Experts of a small language model: vocabulary 5104.
Below are experts of layer 5 (counted from 0) of a mixture-of-experts language model. Rows are named router (the router's row for the expert) and show model dimensions 0-191. Each number is 200 + 20 x the weight over its row's rms, rounded and kept within 0 to 999.
After each expert's rows: "comes after" lists some tokens at least twice as common just before its tokens as in all text. This comes from a sample of Wikipedia text that the model never trained on. Tokens count by the router's weight.

# expert 94
router,192,209,228,245,209,189,199,171,187,165,181,200,217,209,215,164,162,208,180,196,196,207,187,202,166,209,211,225,201,224,228,202,220,183,205,191,211,163,205,229,199,195,201,195,195,174,213,155,248,195,195,176,200,204,197,204,197,186,224,217,193,185,217,199,201,190,189,183,204,185,196,194,194,181,124,196,188,173,167,173,202,218,178,177,232,180,196,196,206,189,178,206,196,203,203,197,199,208,179,226,188,177,197,171,192,229,196,217,176,172,168,184,221,220,200,182,198,170,192,215,211,161,170,204,195,227,189,204,222,199,210,174,190,191,211,237,191,190,179,231,215,204,256,206,203,191,188,206,223,244,185,209,187,165,188,207,201,196,225,192,227,215,180,190,191,155,201,195,180,195,195,218,238,204,190,222,228,192,175,203,206,226,170,187,204,160,198,209,211,239,228,191
comes after: " T", " Ch", "T", " P", " Sh", " t"

# expert 64
router,195,205,198,216,213,176,185,221,181,202,184,172,210,222,202,182,190,243,182,195,215,196,214,205,182,223,191,195,200,243,239,183,172,190,221,155,201,174,187,214,182,237,180,207,216,206,182,180,221,212,195,166,227,218,181,229,190,180,213,222,204,193,209,200,197,188,179,181,189,143,192,192,235,184,187,167,189,170,158,182,234,223,214,209,216,199,208,187,210,162,195,212,189,188,235,237,223,201,152,211,218,203,199,188,210,212,276,186,200,210,196,212,234,180,201,201,175,202,197,209,208,151,202,200,199,193,191,195,182,218,171,219,203,186,238,226,174,207,187,203,194,189,235,175,199,191,197,194,204,231,194,190,201,172,188,205,193,209,174,233,194,231,183,182,198,182,205,212,184,198,208,205,215,170,200,201,221,171,181,225,198,184,204,214,211,176,174,229,199,225,207,211
comes after: " r", " st", " b", " sp", " St", " cl"

# expert 51
router,224,225,187,230,167,205,193,177,184,196,181,183,188,211,205,188,186,215,186,175,221,204,197,149,213,215,206,197,171,225,208,188,197,217,196,176,166,158,190,206,185,225,178,193,206,184,173,183,233,185,203,193,214,213,217,203,216,159,234,225,176,202,193,211,204,203,221,211,180,178,203,212,210,189,175,184,171,193,184,189,220,218,217,226,213,203,218,207,209,161,182,181,194,174,183,208,206,208,189,197,208,177,173,225,200,204,222,162,188,195,166,194,234,184,201,208,185,176,188,182,215,182,222,227,222,178,171,212,226,235,174,170,182,169,204,204,170,173,175,197,202,210,202,217,221,226,199,207,198,225,203,161,180,177,195,223,197,203,187,211,187,233,182,162,195,200,264,217,163,207,155,227,206,233,177,191,214,198,187,191,210,197,211,184,188,172,163,170,188,195,215,213
comes after: "\n", ".", "==", " ==", "===", " ==="

# expert 0
router,207,224,212,235,202,209,205,179,181,197,192,178,215,208,205,188,202,221,167,155,231,205,202,162,208,207,203,217,250,231,241,195,217,222,190,199,195,162,171,234,185,192,195,224,186,185,224,193,207,215,215,198,201,193,214,215,200,151,202,209,181,191,198,181,201,176,190,170,177,164,162,199,195,205,187,201,179,197,201,169,224,197,225,198,210,226,235,222,212,160,193,195,174,184,190,210,194,203,180,229,183,183,209,165,215,188,250,195,199,187,206,197,226,201,216,212,151,176,202,207,203,187,191,207,188,151,195,193,221,224,188,210,186,171,213,223,173,199,174,217,193,184,218,222,242,207,187,193,187,193,185,193,211,202,184,213,187,169,196,224,195,230,151,195,208,164,189,200,202,226,185,227,234,216,178,190,206,202,186,215,207,228,188,185,201,170,161,193,189,207,202,229
comes after: ".", " of", ",", " in", " to", " from"

# expert 84
router,188,220,179,229,187,193,186,209,196,215,209,192,219,211,190,196,183,242,192,180,210,233,200,192,195,227,201,225,200,224,229,215,198,214,181,178,196,190,153,226,169,232,201,203,198,192,212,198,202,179,205,160,228,209,218,236,198,177,232,227,202,193,215,206,187,200,184,197,195,157,166,209,253,200,172,184,167,164,186,174,212,230,213,194,219,202,220,190,212,167,223,173,180,230,221,215,181,200,180,204,166,204,218,182,212,207,237,200,188,198,175,195,226,185,204,223,201,186,180,173,187,159,228,204,205,184,171,198,195,200,210,219,206,216,232,232,185,196,193,227,211,221,219,208,211,192,174,194,192,243,171,192,183,194,181,196,200,231,203,215,210,244,185,201,170,193,222,202,194,205,199,212,193,236,169,204,232,177,196,196,210,231,207,196,229,164,163,208,191,230,178,211
comes after: " W", " |", " 0", "–", "W", " w"

# expert 25
router,186,187,181,236,193,191,184,208,197,197,187,225,212,220,202,169,175,193,198,186,202,224,212,209,168,225,207,222,197,234,209,169,231,232,213,199,196,186,200,233,207,229,177,201,227,187,178,191,203,206,188,168,204,219,227,179,229,211,249,255,157,184,222,197,225,181,180,214,197,182,203,227,224,216,194,159,176,181,197,188,221,217,209,181,252,206,190,213,184,184,215,188,222,204,196,200,203,172,179,187,192,182,207,192,195,180,202,171,170,198,143,188,224,210,190,212,194,188,181,210,196,188,200,218,218,188,164,214,208,227,192,194,204,194,194,226,168,213,180,188,192,220,212,199,203,228,180,211,211,225,173,209,219,173,202,211,164,202,155,214,219,230,188,206,188,155,270,191,214,192,178,203,198,219,185,210,194,208,178,197,209,189,192,168,176,196,194,191,203,195,195,219
comes after: ")", "\n", " =", "==", " ==", " information"

# expert 10
router,185,235,228,233,175,171,182,220,199,180,166,208,202,213,227,183,158,199,212,181,222,200,204,196,165,227,226,234,201,222,210,181,199,213,175,212,190,186,188,210,192,235,166,225,185,188,230,199,226,230,166,198,211,228,223,207,205,171,207,220,173,200,223,199,209,191,198,193,178,204,195,200,224,197,169,173,204,190,192,170,195,200,215,205,244,230,192,225,174,157,180,204,219,203,223,213,195,206,209,217,209,197,184,200,191,205,239,192,196,211,186,210,245,210,221,204,169,170,187,208,200,174,212,247,201,186,175,209,215,230,179,222,163,168,210,209,183,180,194,239,171,194,231,222,196,194,195,186,204,225,194,209,180,192,211,219,197,208,220,209,221,243,190,189,187,180,233,215,194,210,192,206,223,214,164,192,216,190,219,199,175,195,187,196,210,194,158,180,171,188,226,232
comes after: ",", " He", " he", " It", ")", " served"

# expert 30
router,227,206,202,210,209,185,163,210,219,187,227,157,198,227,182,180,201,244,184,169,204,223,211,213,192,231,197,198,200,227,217,219,227,194,222,191,200,179,184,192,194,199,190,195,241,212,228,166,200,169,169,158,195,205,192,237,191,191,226,219,200,226,201,210,199,182,180,202,196,171,180,194,230,185,174,179,192,174,163,182,198,198,188,221,230,219,224,217,207,212,205,197,186,203,184,183,181,153,165,225,224,187,205,188,200,186,204,212,180,186,158,173,212,212,216,196,212,173,177,205,218,157,179,216,206,175,203,191,212,253,196,177,216,186,203,193,148,173,181,224,192,188,206,217,198,180,184,206,230,232,154,189,197,195,208,229,184,197,191,203,240,213,206,165,199,170,226,221,195,216,221,206,190,220,185,214,238,202,204,211,199,189,181,194,202,185,173,199,191,221,204,210
comes after: " p", " P", " v", " t", " V", " f"

# expert 46
router,169,226,194,206,187,240,237,205,192,210,183,184,206,201,239,200,194,176,188,175,208,204,190,202,172,214,192,187,201,240,222,204,219,193,186,211,192,189,197,210,174,210,207,204,189,181,227,175,182,204,186,165,206,181,183,209,226,201,221,231,205,192,222,202,229,186,187,203,180,159,157,240,188,176,163,167,173,204,177,192,219,198,194,216,208,220,222,206,213,201,217,190,183,181,218,186,204,222,164,216,196,180,184,188,201,213,213,232,220,203,146,194,255,204,192,223,201,175,208,205,190,166,214,215,225,187,162,205,208,227,199,203,175,177,207,211,174,190,173,209,217,192,229,209,186,210,204,183,217,203,206,199,187,205,191,194,182,193,192,235,238,208,181,174,181,154,228,209,175,198,197,230,173,216,165,214,230,213,177,233,205,215,179,163,189,180,176,168,196,185,228,214
comes after: " J", " M", " K", " G", "M", "J"

# expert 149
router,206,235,203,222,200,194,193,208,150,214,179,168,224,216,203,174,203,205,198,169,205,217,179,203,193,234,198,206,201,217,233,204,199,218,171,170,192,159,189,252,181,238,197,230,199,207,202,183,208,206,207,132,193,191,204,197,214,194,219,228,229,194,182,202,180,187,193,224,179,180,176,206,201,191,165,187,174,179,185,183,205,192,201,219,203,248,210,216,240,192,201,200,184,164,171,201,229,195,203,190,235,180,182,192,226,195,195,180,203,186,179,205,243,197,207,210,166,171,181,182,194,187,210,225,203,175,193,210,196,198,182,180,170,197,208,215,189,200,177,219,240,230,244,220,207,207,205,193,211,205,171,191,206,201,174,204,207,163,207,203,172,234,224,196,187,183,209,205,190,228,174,190,234,202,188,171,213,199,180,219,175,183,197,170,213,196,178,173,208,226,203,216
comes after: " |", "|", " a", " and", " of", " med"

# expert 124
router,184,237,191,205,182,205,166,217,204,203,158,175,213,197,225,178,175,196,192,180,225,194,196,208,192,190,213,204,201,229,207,181,197,242,190,194,203,182,177,229,183,224,192,205,209,180,186,188,205,210,171,186,202,218,185,222,202,196,229,199,178,214,223,214,163,182,183,192,193,192,181,197,208,207,193,183,184,172,168,200,201,199,218,216,219,224,230,235,228,169,172,186,168,211,222,200,176,228,188,198,211,170,209,203,217,210,234,169,191,199,167,182,200,221,216,185,204,152,218,186,226,173,250,229,190,194,206,200,195,237,178,179,190,158,209,249,168,169,160,214,219,208,197,193,206,222,184,178,228,241,196,189,211,156,208,194,182,171,189,221,176,208,206,189,181,163,225,197,176,206,174,212,215,226,190,210,187,201,192,192,204,212,189,173,231,203,201,194,197,181,212,225
comes after: "-", ".", "\n", " the", "|", " of"

# expert 41
router,184,227,209,191,224,190,186,208,180,182,208,187,226,225,199,179,185,197,214,176,220,206,178,181,193,206,201,252,201,197,208,179,223,184,229,165,165,169,162,220,183,229,216,230,186,185,199,181,224,192,215,148,198,195,226,215,206,175,243,192,211,185,205,237,183,162,184,199,174,168,179,202,189,218,177,177,182,180,163,205,215,217,220,185,211,235,210,198,193,161,210,171,163,169,226,202,208,198,215,198,208,202,192,181,228,187,234,180,202,198,157,173,184,206,191,215,180,184,202,217,205,179,194,207,205,200,186,220,199,217,220,191,198,202,232,239,165,176,194,210,212,216,205,219,240,204,164,207,199,213,183,186,208,180,196,173,180,197,214,200,234,230,181,184,192,180,226,203,193,215,202,200,215,236,190,229,215,192,194,210,216,223,206,181,185,188,159,179,217,201,190,226
comes after: " |", "|", ";", " (", ":", "–"

# expert 48
router,221,169,184,233,209,192,201,200,222,200,175,180,168,187,193,178,195,236,200,178,247,214,207,215,211,216,199,225,219,210,212,166,217,193,187,197,153,191,197,227,169,223,203,209,199,230,189,184,164,214,209,189,182,207,207,181,203,227,245,210,173,185,227,184,201,127,181,180,192,192,178,202,194,206,199,171,212,181,206,221,165,248,216,205,196,217,207,198,199,207,219,163,186,200,191,207,190,200,181,190,193,185,216,189,207,187,199,191,212,174,187,229,210,190,178,229,170,214,182,205,173,185,169,174,224,151,190,190,200,215,196,174,212,210,213,215,209,206,174,200,225,206,216,205,224,226,161,201,176,216,164,191,228,210,186,211,150,187,177,231,206,211,190,184,182,167,231,174,229,195,163,215,193,218,213,206,204,196,206,214,216,211,189,194,176,190,209,191,186,177,194,187
comes after: " |", ")", ".", " =", "|---|---|---|---|", " information"

# expert 2
router,193,191,229,214,212,212,180,204,186,179,196,177,200,217,256,186,179,202,204,179,217,197,209,180,195,210,225,212,200,246,197,218,208,221,182,184,229,181,180,234,179,193,193,205,208,215,175,211,214,175,178,210,184,216,199,205,194,186,210,212,185,201,205,218,187,198,201,188,185,157,181,197,214,182,177,138,172,168,161,169,205,207,165,205,162,215,243,217,223,177,175,203,207,182,228,208,171,199,154,218,205,181,168,203,224,211,199,177,196,173,150,179,246,183,185,200,198,151,187,193,202,153,224,220,180,200,199,204,209,209,170,197,195,196,197,212,167,193,163,224,199,167,203,210,186,222,176,201,220,213,190,198,212,183,206,195,196,192,200,206,202,218,197,201,199,183,220,209,167,226,186,223,213,219,168,180,204,184,179,228,203,223,213,202,196,184,185,183,196,185,204,233
comes after: " the", " a", " of", " is", "-", " in"

# expert 143
router,247,226,179,232,217,190,191,199,179,202,162,185,227,215,223,181,186,217,170,162,225,211,175,190,179,195,240,215,146,211,226,217,216,191,186,204,243,199,224,229,208,211,187,167,189,182,232,186,224,198,196,217,194,220,203,205,253,207,204,216,169,157,209,205,181,195,191,209,174,193,190,221,221,201,168,171,187,176,198,141,177,205,217,187,216,213,194,201,203,195,177,206,176,188,209,199,187,198,165,176,189,199,213,183,197,212,227,203,218,196,195,202,230,203,204,201,215,178,193,204,194,194,215,230,177,183,180,166,167,216,195,186,204,188,233,237,185,197,208,159,236,189,215,220,210,231,183,203,202,211,170,189,203,195,178,219,202,199,222,220,194,238,191,180,187,182,194,180,181,199,167,233,185,221,195,199,205,173,204,197,234,196,202,168,208,191,191,183,205,191,200,228
comes after: " of", " in", " to", " at", " on", " for"

# expert 55
router,207,204,204,206,189,176,174,195,203,206,182,157,205,208,214,162,187,223,200,201,227,225,197,188,198,206,196,242,202,224,226,184,185,212,183,193,196,217,175,240,194,223,190,220,249,179,186,158,195,203,199,155,202,208,210,215,229,172,218,210,196,194,192,241,211,183,203,194,201,167,188,181,201,199,205,208,182,190,175,200,206,194,225,198,216,220,220,211,179,196,197,207,197,162,193,207,214,213,215,185,203,168,186,187,206,192,231,187,183,161,191,170,217,205,206,196,175,162,165,180,191,163,224,212,160,185,217,201,190,209,179,171,174,185,239,230,156,218,186,234,189,211,197,199,235,193,175,205,205,212,139,178,193,196,169,227,206,204,180,212,194,209,191,216,170,177,220,228,203,201,178,229,222,216,198,239,202,166,190,213,194,202,170,194,197,211,159,223,199,202,202,207
comes after: " |", "\n ", "-", ";", " —;", "\n   "